{"n_layer": 12, "d_expert": 128, "norm_eps": 1e-05, "positions": "rope", "attn_scale": 0.125, "init": "uniform", "init_std_down": 0.0425, "optimizer": "soap_variant", "lr_head": 0.00579, "schedule": "wsd"}
Below are experts of layer 9 (counted from 0) of a mixture-of-experts language model. Rows are named router (the router's row for the expert), up (a neuron's input weights, with its number) and show model dimensions 256-319. Each number is 128 + 32 x the weight over its row's rms, rounded and kept within 0 to 255. Numbers have three digits each.
Before each expert's rows: a language model's description of what the expert responds to. This comes from a sample of Wikipedia text that the model never trained on.

# expert 37
What it handles: Nationalities and places. Country names and nationality adjectives, and their endings, such as American, German, British, Turkmenistan, Malaysia, and suffixes -ian, -ia.
router:135168193094104239087113166124126094103134145139102168130191157065075155102145126116104119143138118132145145098120063097122160121093204123112125219124112102137120176191107157094105155147118106
up0:099176158156082106093130136142101116165119165152123165141178211117107050132075106088139115100091156101153137131104111135128153186164130152146105164115161103147159137159108080126143172096108127
up1:130143113105119164122149132140119101118188173078125081102095099134116159137161116149055095133098085083110114128111142073132152143142087152164171139101071142151127162181152135098149111158175125
up2:118136139103101090112119125162063152119165152046175178116183111086140092083157061080115141175131129169186046109169173048094158164059138133144093168199136136152160070137120098089108086168171116
up3:100118161143110186153082065131150059117176105072133109115056116182134157155189101159052099118073102115157180111151121063135079142136127143072109172176112143144104103109106132125091136078113114
up4:067164107140168171156146213124141163107121123170121120168183139133191101087149163148133175158108166133182152165096128190139146104096139091155122120120165093126165086112154119124182153093132167
up5:075124177116152187113132122123128173123098148151133127144147204114108159121120165127144071106138129171091123151130107146166140116080131130116102146196123097107150074108148069109132150111123128
up6:131140160115207112125132135162069090157120180057139114120123134156188120092095184058082127135152135116178120116067116127131098141144130075133135118163119121105091153170082074140155066115163174
up7:185150110182136103101138159132151129164182106143107148142176102127123096164138121120133104041099134132158055123178182133118114178162115119082150118107103124157147127078181058180093104105140123
up8:100109174151106133090152151142143145063142154180128160065187198202122117101107102108136111153101177159157116138119132084073135114106122102080148175123167140131178108166128110107150148097106194
up9:157138072124122084136155113153152184168126086100141152118135173125131111170125166101065115123117123139148163104069181134134155084153107103092091118139129115065143101166139193124130145125121139
up10:087102164075126094125138176143149117144122075111150079173137184111137134083150144175136094100154131112118140155179141097094176088127139124089139145094068151149123133104135185148088090168161092
up11:156114136103113144102170127092159067110102147128135148141107163103073114087121131142080124137031097144130097175109190091099160127114162137161131114103104132113120126079151117103128140162100122
up12:095075167193128166124162174124115126065150169145126222100164174070088111096154140148174102129126136095129124063103135166088120117117138172085100172117089117207110098129139102110126131076078161
up13:162174155095149099170159104140088090204068081132144146117152109101128098119146161073107120106170124118168136143115188155166155135096121110178137161121110150109123142104142141131133105091122097
up14:154111164119134097153106145175170154087130091111087066172150161126147139151129115083159138101109087146076076099172079154111141106143153112099183205058151111084154135146098138098119172106091135
up15:130140087152116192107096165128140102150115139128104147104112107162078114218101180106127121095119124124113149119156141102167138095084134122123147079108107131152103161199116166218184121123113114
up16:104125102131127157179098113134129150107126131128203162081151118171156155083071099167157110135094089108091133088156130156188098218200120122107134140080134037145126094168136128059089129094139134
up17:105196154108130140102100104110143130161131113170087106134132151117148116088086103182106168171169162100135117132159134079081151061166170110142211168182124144106110109112122130113161044153165146
up18:128180111126150143119117164128116139184106151135099150097212123072142143119105119126072187159170155171121141093120125080058165133057160132076164141083109141095117097051092157092156145166144133
up19:164101143181149172098145159114167110108135078169165112066101101156097090105073132121135107136125181133199128139113101098097104133138211104104119170199100117100138186143133159152197045044019218
up20:085113087108081147136122167109138101135165115165127043178139143098174037151138140177126089108144142164128142103131174144166104131118151146158054194206071101163114104106198132160050096127103122
up21:120141093139100112113116168129130126135140091101120163162146140032093061096175144116104125125121118108204112135109116104145115075117086102212120139155144174146113115188114115084107135077137121
up22:146135170071126117138139176151141121144177103090101130135176102107179117131025138154118094196138136125198064081103156099146085084074196120146182138139184113101081168139120130111113149054128159
up23:171101068162109064137131141040137128145131177190173160092148142121158127140087113135108152123145162089122105152105111134126127120134094056090184154110134118130126127107162115061097137125089177
up24:143082122107104130105106114178124155059167100133099218168114133148126134131118173158188170086131101115128178082138093117126123090083106139107137181124090135120117161111110125131129095126137181
up25:142081194193140126141121149146152131117146190142123156158162106120114119079118118156137128133108104147111152079085156134132163130189157070106102163138073140152157182111120103185179140119106127
up26:107123122183176161096133158122107159105095057084074136159124083115171109086107112115099145103173164132150104032132096104081083147125189144108112135084116131111123155150130135137124149145053124
up27:111097196097169084166133174120099106123160148166094121127123155126073123091127090121173177127183128171162138052172098181079112140085146125143103137138135119150177119144125173116113162094115120
up28:096127085127064108147098154130136131123158128163121103140123115096085152104140094108157096127125129174178087151132114147109160161155181126059174173056110151086144168159118103158152165108128096
up29:129094165145133102152097100124174113174122136150163145102165145115145160164195124223112111095132091116185168108157131114080138098081119080111084194121096144113105097156190091076125159129135119
up30:117120118125091139170119192101153107144161107175183096118054136117102119092105172208073037129093217135178099130158130152123154107119115112123108071084171167168155157199101124123161137095102160
up31:107143135201102101112158133135117165132170140135141145058082143163092102140169179152097134174159135126153161076146100128121153098102137122106058163118144106143112109107165124147129158095086170
up32:134124092172216130129182146144082159132147105157101064180120103145085162126115111126109079118156116164151063087108071185123149151154109083125072130132113169155152122100093133157169105084144117
up33:130128097179146096167171143200099148085150182126086069144131119187145108102151126155184123193127061131140145062124119045130116135143119129196118067124115081123174123166101082087141121153104084
up34:126116119131151168090168073130144113085123104139123153168201077148109084041114150114132100088144091127076084135181124146141085159128121113126067159086111138080094091124116143105138097111160069
up35:156183173127153146050118096115145137105150143159183167107166150136142139111104150130107126116151142078080125137099142125094174109159115125047120161107132142106146183140175155166208203115141111
up36:138088126122092144086102105169134088082170113142116166127180088129107083114110118113163126135152123084189149120104169182137092144131123074156127156127166158137184093062164130192120160161146118
up37:190119138177141119055082154061142142129126074135121196118159090122137125106156150049140139081105177123133164112196126108123134084110160144132138204122095113130140142092109114119161108109106169
up38:174127086140091169122083158152109152119194082166099127097123109085092146098115162118041135097216081184069168114127104099092103111172130144092128119092132146119081120162155112090156131163100091
up39:159121157096134085084056165102159118139108093118093109086110096088074176149163103111187072138161116130164189093145082148072144041156094116148104089112109136169095144128124091076132112147102163
up40:069161178091180165137109191115111175118155148103110184111129094122124103127093088178131151111090154094099147082135119121147154100123134110119110116135108142107136147187176099136153121137161107
up41:127143130089186159173102068092098138106206164154108071157126114112069125131120141113126186140095137096155092127128156135144142178136148127163128172156125103169105071164162126118135116107054089
up42:126104087128105120165047158124136127148166131148176151078181138150114175150110152166127137135152183102078151116088054086114169120127125147095116145156072127109173130168187173203072114119128119
up43:082179135150076170154160167103106111152120140165132163170106148163103160171096095065120154128084106115062102066139153114122118108105090077106096130113041106094164141127075162208134119119054117
up44:159109097120057134059160167167125112155165165117148149141138200104084169118094162098139119190116132124124127096134097145148130128084110144163099197141171142097166066079067114095124200118167158
up45:118174107165136164130121188141146134125129108121128131139155189136128099155147047115118136140098099170163104078144090121108158165169180149093144156111130078163138161101148125161142157118129086
up46:186108141148141093149159116099105086139109156042123153120171130141034145109136142111096090090140128128098157137099161092122149059141120146166066125149112096203157064131122126176084127056095101
up47:174093137151054169138076152170121151053130160085105133144121175152107161100107176148204145121163148159131164142158131115163114147210141117133109166085180125144164084172169098180085123124145129
up48:162146165075144177113202157086111141134098074167117135140132107077076206197113103123125121133136137129107157160084121117083130134166173158100180097092160089118158115160089137125139165127054106
up49:088201138140159126143177149092153143129133115145098117152120106065123076077132128148102111126131129152097086159178125147126185066114125199111146154089150105131145082132149122084066201089224143
up50:174072090071109183136152112180119144083129154104170155122186028095108120132142087108167129091097166137147157131136117104119095133125120139130114169123149144080161184165150117089134163120117064
up51:098091145101098164164129124164102099074235133122105163116145179138055127104101160114178125062121134122095126158120127120088127128157135154164142157118082161113183136113127112115161186102177108
up52:086154155183087121121088080104128117142079055138166112100115129117114057120168147147172103107108132158149117091027140164071117121181102103137151117139050128136179190101100118069126110111108120
up53:137093133090108150104087172119076114118106168145133103042123165125097127061161115156118143120137083119131185109065117078169106123141143151134189204108088148123155116089091162081085144183205097
up54:185151128154118181140120138097109109043106177112108150101125080187176184154144070073171094086154090148110187153119182165132149107183120090144155108147104127098078156141117167165162114104159128
up55:145167120183084108203076102132078133119095114140083166132092152121094076071099148170098161156145102151122138071139110148149136128103118125145089112133132149189207091149209112102132102142149102
up56:170146115108138178089118150135096111108117164105136132078147131140096110142111146108137105174146145106108093125104093118101086129138159142135135125053110087149137085118160181109135168109144156
up57:140110091092079072156150129087147101123154123146088170101148170154078102134145172160168154119126127067083120154128145136108131091132120143097140169147120138080189161135135153079114064120128204
up58:148122111146127174148104143057134119146180047152093166148089176097138128066147133079137099166140096087118100110089151127138145123118180146068135136165135162086188079175114176146158151146140153
up59:091115120110126132128121136156074151146133090065078102081132052104151156137129163141127115145131186139144145107145091074139105078161097117099138124112119189139103112153142139126089115068125147
up60:117125144111164129093099127108078069154092158147119161119155188110134160147145119105127133096130092124166156179173154111140191107117143095129092132154155131136112143158163135151111165134125119
up61:188058157092155194119121180102148150121152093108098174110125126092126115154146235099181134153167113145153092159102098107163129094136138100110133131184102094150143130201119156126077107173098129
up62:150172119168143127078134167091124103123070116139133105118152172121107156095144108144111191116073149118210202120106105131146079150148121102121094098086149119196186116121175083090116087107130151
up63:088096149107090132197084156149142072127117187129200102096150172124067166117108121103149104124146131141058171123129094113112096108109111082118155153140111070095111146131108147150058160121091123
up64:088135133129107189108127153137160092156106148148078094130158162075140064124166115127212175150080145118116185157091156098190148172089145133125142113094137136120157134077187110121166155122123115
up65:147081110114144062094139143091046200086110170149137173120092112124097068135121073111146192095135113160130170165169079133100125159116136171158135157118101099164137125119096086131129097157086119
up66:136122101210198106109105117127134092205147148124090145147156126110108070137123084095154103132109141148083143151057105139130151100119105095093148108074100125125149122105127089115154128115135126
up67:146175149081158111135127124121064128115131098085106176164166051072170115131089066187161184116162161172184170126153130149100128093162125136137148119169178148112168064141095156131138155132056120
up68:162135115134098150167121195141152145096121170130112122094126151156093121108180061126135153106106140121128139069123149164122119116076113085118156163123138148110135128044134090075145100154118180
up69:145163136119179082121138140118083123132113143124114124135152175133123143082166081174105125087055121156156099133111154087145155087167108135095152219083155083171125149174120131117180133181101137
up70:099127145128120178173122152064102114162169101073150142111115115169108141098149062167126135064138183132146102088090100146115114089159132227178141134141149081083107163166073119122159172117108099
up71:147163154099106115118150097114098160190145119097125102130132107111189096143091130116119148096078180156162111143117162111079167125201109115086123171169125102121140114111142141145107154118153136
up72:143090113131110157143064164112121120114105124182155167092156133114119128170136092146122111149153161076145144077159095143168112164128061119136136146171155132131066168126088050142185120162135055
up73:116120115144120190151116092182111141173194128120073158111115068101186158066117113111203142144089121157163164097132123137133137119081147121162097109092143220176127092074143100164110196180183149
up74:135122133089116148122082126119121141158125141117148146110165114111083143086201119112133089145050159202071133068075131118093151091124095160070158083155137074128105105141122147102084103123188105
up75:151093166127098152120148135099224107173180095176152129176137179081128106182100097195120124136119083138150133133177125128126107144184117103118080139137093171175166111184123137178102084115113147
up76:120140206168122108140107162161142101139129099130146091163161187100119116133141172172142131192147168065165142103080111142133138181105135121151122109106146121115096118141135166145091130173129163
up77:113148071134062086125130118100113130168153095112136179190144112112144183138160104118138079105102132137164116173134089094125116149157098090155141189205141163198115099186143111079112029128150088
up78:114114071143131091147115125143169093148142154118115110123145131106127124064125095188077152138124112092183135157167130149138124186113148144162122147168173148131153148156142158139151096118120180
up79:134093139109150154112147106119120117062150114137111081147139049086146195074154146123098093103112104137137145113120142128158079136150120129116130158125188139125142147148098138115146112119103141
up80:140182133105117121144118129133136209169192115197147042120084139162101120099115181125100159172159085186139080173150129084142169151143141140131114149124077122156153091148083140093146140148121113
up81:127140085117133137122091193175075123137139142160115093072120146107122153106102125187158122107164146145170114157141134072149131145129077159090166093098173121094096064104105125103108129143154130
up82:113123120113140130182063160171091129081140087128165083145122105138148145110151145096148096158113167139153103093190125154096163127115139067077106109177143098107099100122191124192104097152067161
up83:150175177139085131130113152121132074139076166112113096122130077116147093099163080141178151124099176126063083105195078104118136132095107140129114106109117173153124158114122191095104101144134129
up84:145095225166124090113154105122215132134152100070160138121233124042139205123157105096183120133176110105139109107154070098152106162140141134133178145115129137056142089166111102151099150110169164
up85:099136087097102107066131087103096123104118145174149180154132167148148098157092096126146096131129155108157109101111119155134147152158072124142102131174099142123117108111089173115092195182108136
up86:132170142149102135096152156126149203117089069144105168153148174138110153134139108139125161147141108103181140080129157096112148126136110120129110135145112072091081069150125123124128127083135120
up87:157121142132120066118127169119121128102152118107191113149104123068158128142137151094090148221094138090115134080099118115072087128134122116073098127162124077094138131131113089087141099083135142
up88:142140149078174153073169143126132197146101087105094179193151123082132138110131100059121094114023065116137096117155110149135216125092141111073149149155083124100149128198118121165092159149139167
up89:115179100114092080173159168122117170146118117139163164100210134164139106126133137148113146103161147085211136146117141082139127135169166125164220193127163138124125137145123135131128169142134070
up90:113139157104126180071102162097163118098166098169142158096067151133178155104117165124144099147140188150126148074084133143076111097104071132089103083166146145114104084136126124128087083162118168
up91:099154061094079122097102150135123093148171121064174116142164167120119167097154087160113125096168101169176084057117103101139175159121169097094090094129207118126086160156125188110168082153098101
up92:150144125135168129124139119116137121177093035123144093092097161124065152096104143085170108130143093172186123146154109163123101141112076125135106172111138149132127098170148094144158123154166119
up93:175128130062133151103138054133178095109107149215099164178134174141086104117086081045136127148149143127177119163161107175120170117128110106105079092125123116106134161070148148094117085114091108
up94:134171137132157162089122158104153132203126081125125051115134121094118104183109126161145139126164107125138187119071144099092109184165149119139111145127154096116173166144094143142130149111137148
up95:080095143126148133139095139116133065150115149140106147104131099154161098091111128087086091156086119155135164111129187130115147151160195114085097161172089086193134209177146159113151134149166135
up96:080080125159152090136115113152080149112110148147133076114120139057185128117094095115188126150178103160076170094132119118175190185132145138180130135151091170121180149186111118116087123132134138
up97:094074146135168147117085178107176116112134140123160128091089047126132060083121081087150138127082187119074146123152126086174161182167152139136115205193080132120135141150143113085132170176091114
up98:145156129094179165156169136059139080115090127090087141155155122149137113135074088158069108159098143144099156166042138099161129088140123113131131149128133121163157210103097133163114136121186134
up99:152092103076142132085146121171160072093110094184117114132180096144107187130091146124139174152067125139162139112120169079048069208077135100127097135078124102087148144110137128129167170144146140
up100:202100133125173215080155189156083122087093143104088169145126122086052093138095072101124129101133093184125109121157155065093176055119082093189134120149128138172158126166140094098110114099154058
up101:119127133177121120167124159106112129124176128098106125135171064117078176145147154141110147146178102189151101123110131178139072172102131141118160175156128114112099192103147144095173137090164105
up102:127160110106117096169124129134141078119145132131150083134132097187087161133086199163166178119070156125128124135138113158138193109152117116164112069182157164105176136150162188131122162122140088
up103:145175134116099155116187113203138117120143139105142105158174109071130159109110168111141104106172129108097070118065115146162173064118137134136142148095121118130112174105155135062161099138089147
up104:157096142153156185123106117053103090134162094052128134160134179154133151139087130072113071131106139111107059142077144103133138112093121121085186127142162122122146127106148114116100084168138116
up105:117153093195096165146186113149166117107141167153140159123114101197170045085104142103099126155103086082201159113189112124131091111137102115130105053118102168159097150101148138121093085161128111
up106:160143111102118162081061136115137086148161153130168079143092118099110080161129141144105113111125124105133157168144130151154133174099143140073107176160145076113069160140171143070153103109126153
up107:119133106110140131135065083097115117121117094089073112148183112145161113079093111111141064147135255146174146100126121074121172097161102123100121167086110076090111178047106139135158131114105093
up108:169125141106118131175170136068143177126117110114211097105092116121102170130140100144142195171105155096153134125064150109101066129091143091126059123141179184126157094060156187114145118100166109
up109:135162155160149162107154166177100125143162170123165166138119129173154103125167157141105158108093085079129164119168095137091154093142148120127091184133120131073196169132136179143110124161108101
up110:163162169095119056138109138131128099219109120114126128123162142101166142134143135122103096191106091086156111140059171072049128067100158120103179153168129075163139126122149121156078120110133100
up111:132135111091191134106135118094131147126122135159151123090125062161133088147083101116132076081130157104152119114209092135117099110159195078076160180110172084176143146064119154187138107131113108
up112:132181092105194193178104170114106131116108124111135154143149102151122102130118092075065077124109172143130197106093152086139141193158163158167129141139120111181172085162100099137130112161167050
up113:136125091151137173136113169118100150103156118140102158139101193102076107095105159139120142146105165128121105185129128164125184151184163153105119145119112157132128131126162147103088157141075146
up114:103103165132090137166078169126134045119191136085088116170113204152177107139106107109111123122107153119151121132164172149124183144158162115186089170143163123060071162164168105086110151062192096
up115:087165148083106168109157085138117141179176118090175079133136118111149089128118129109158166182094129110156125144103097089128154152121130085119074179069128156102090140079162133115194133138080127
up116:102148144169110132070167204176162080175101103134120122083137155104101022183138098121140150110145084130113073078109184121161166105157107120079158064081161144128084185132116070170159155152125184
up117:135125168090114123106086148122143162143141140127168218080115125099138058124107142097147104111091177093139173097093117170073091131120145102153100140096157124116122180164121149147105170137175107
up118:138132138102077190076095091157147107113106179106152143161139189129093112150146066048087103114150179140064116085133169135132152093164134065084103106138104125125201098124178115149167139127089116
up119:092135175161062151158175132198144130168131153105143133183137140131061058123116114136141128146152151144130148088075143090144153169139164145122144130139125116073158120164132170098084195131123106
up120:109090144130121081084085131106093166079169099071125075183115150132116112158071153156147171156124073169123136100096186182122049132126147165193152190142136055119145175101143134086089137155134142
up121:142123177117125133147102151131143185194160057161104144129132125140105144140183157100185141104109130108163094094146070153098092108134198135071143145159152141152083078157211110126125118058114094
up122:075128169154125104156184177126131107147179147121131108111185128083174207219162143108133161078152060122158163147130184103110131113102191149092158101119140207127093134183086172106100154104136170
up123:107134078161167099156108126127119085081092152141111141088151189097160172176135153106146157125118149126109131049129134059178088089161142159158133106066175045138113122187135155087082117122132194
up124:101151113152157110141175129102185184108105093156120165110155155110108151146094155114174164113132181203134149100140119162122173101120101101114057135097104071118165127138158123103160088112123154
up125:144165069122118180098139173081120194093147109091064137135110176181130187159132122149133123134096098115121119114149148124092145112128134193126119187116133122156164153112133175086199167083110122
up126:113141117111126138092114064116115177113074072113125128111135143160192117130169100098132147152154123129188127117078183073136123111107076157122135107109139103044123093161135105116124110177106128
up127:124104162190122163139100111130086123172146132161071065151152120131175164049149135070123144088098119150173202146115102107137158095092094124099075175159117180133110120084075126141144091199077129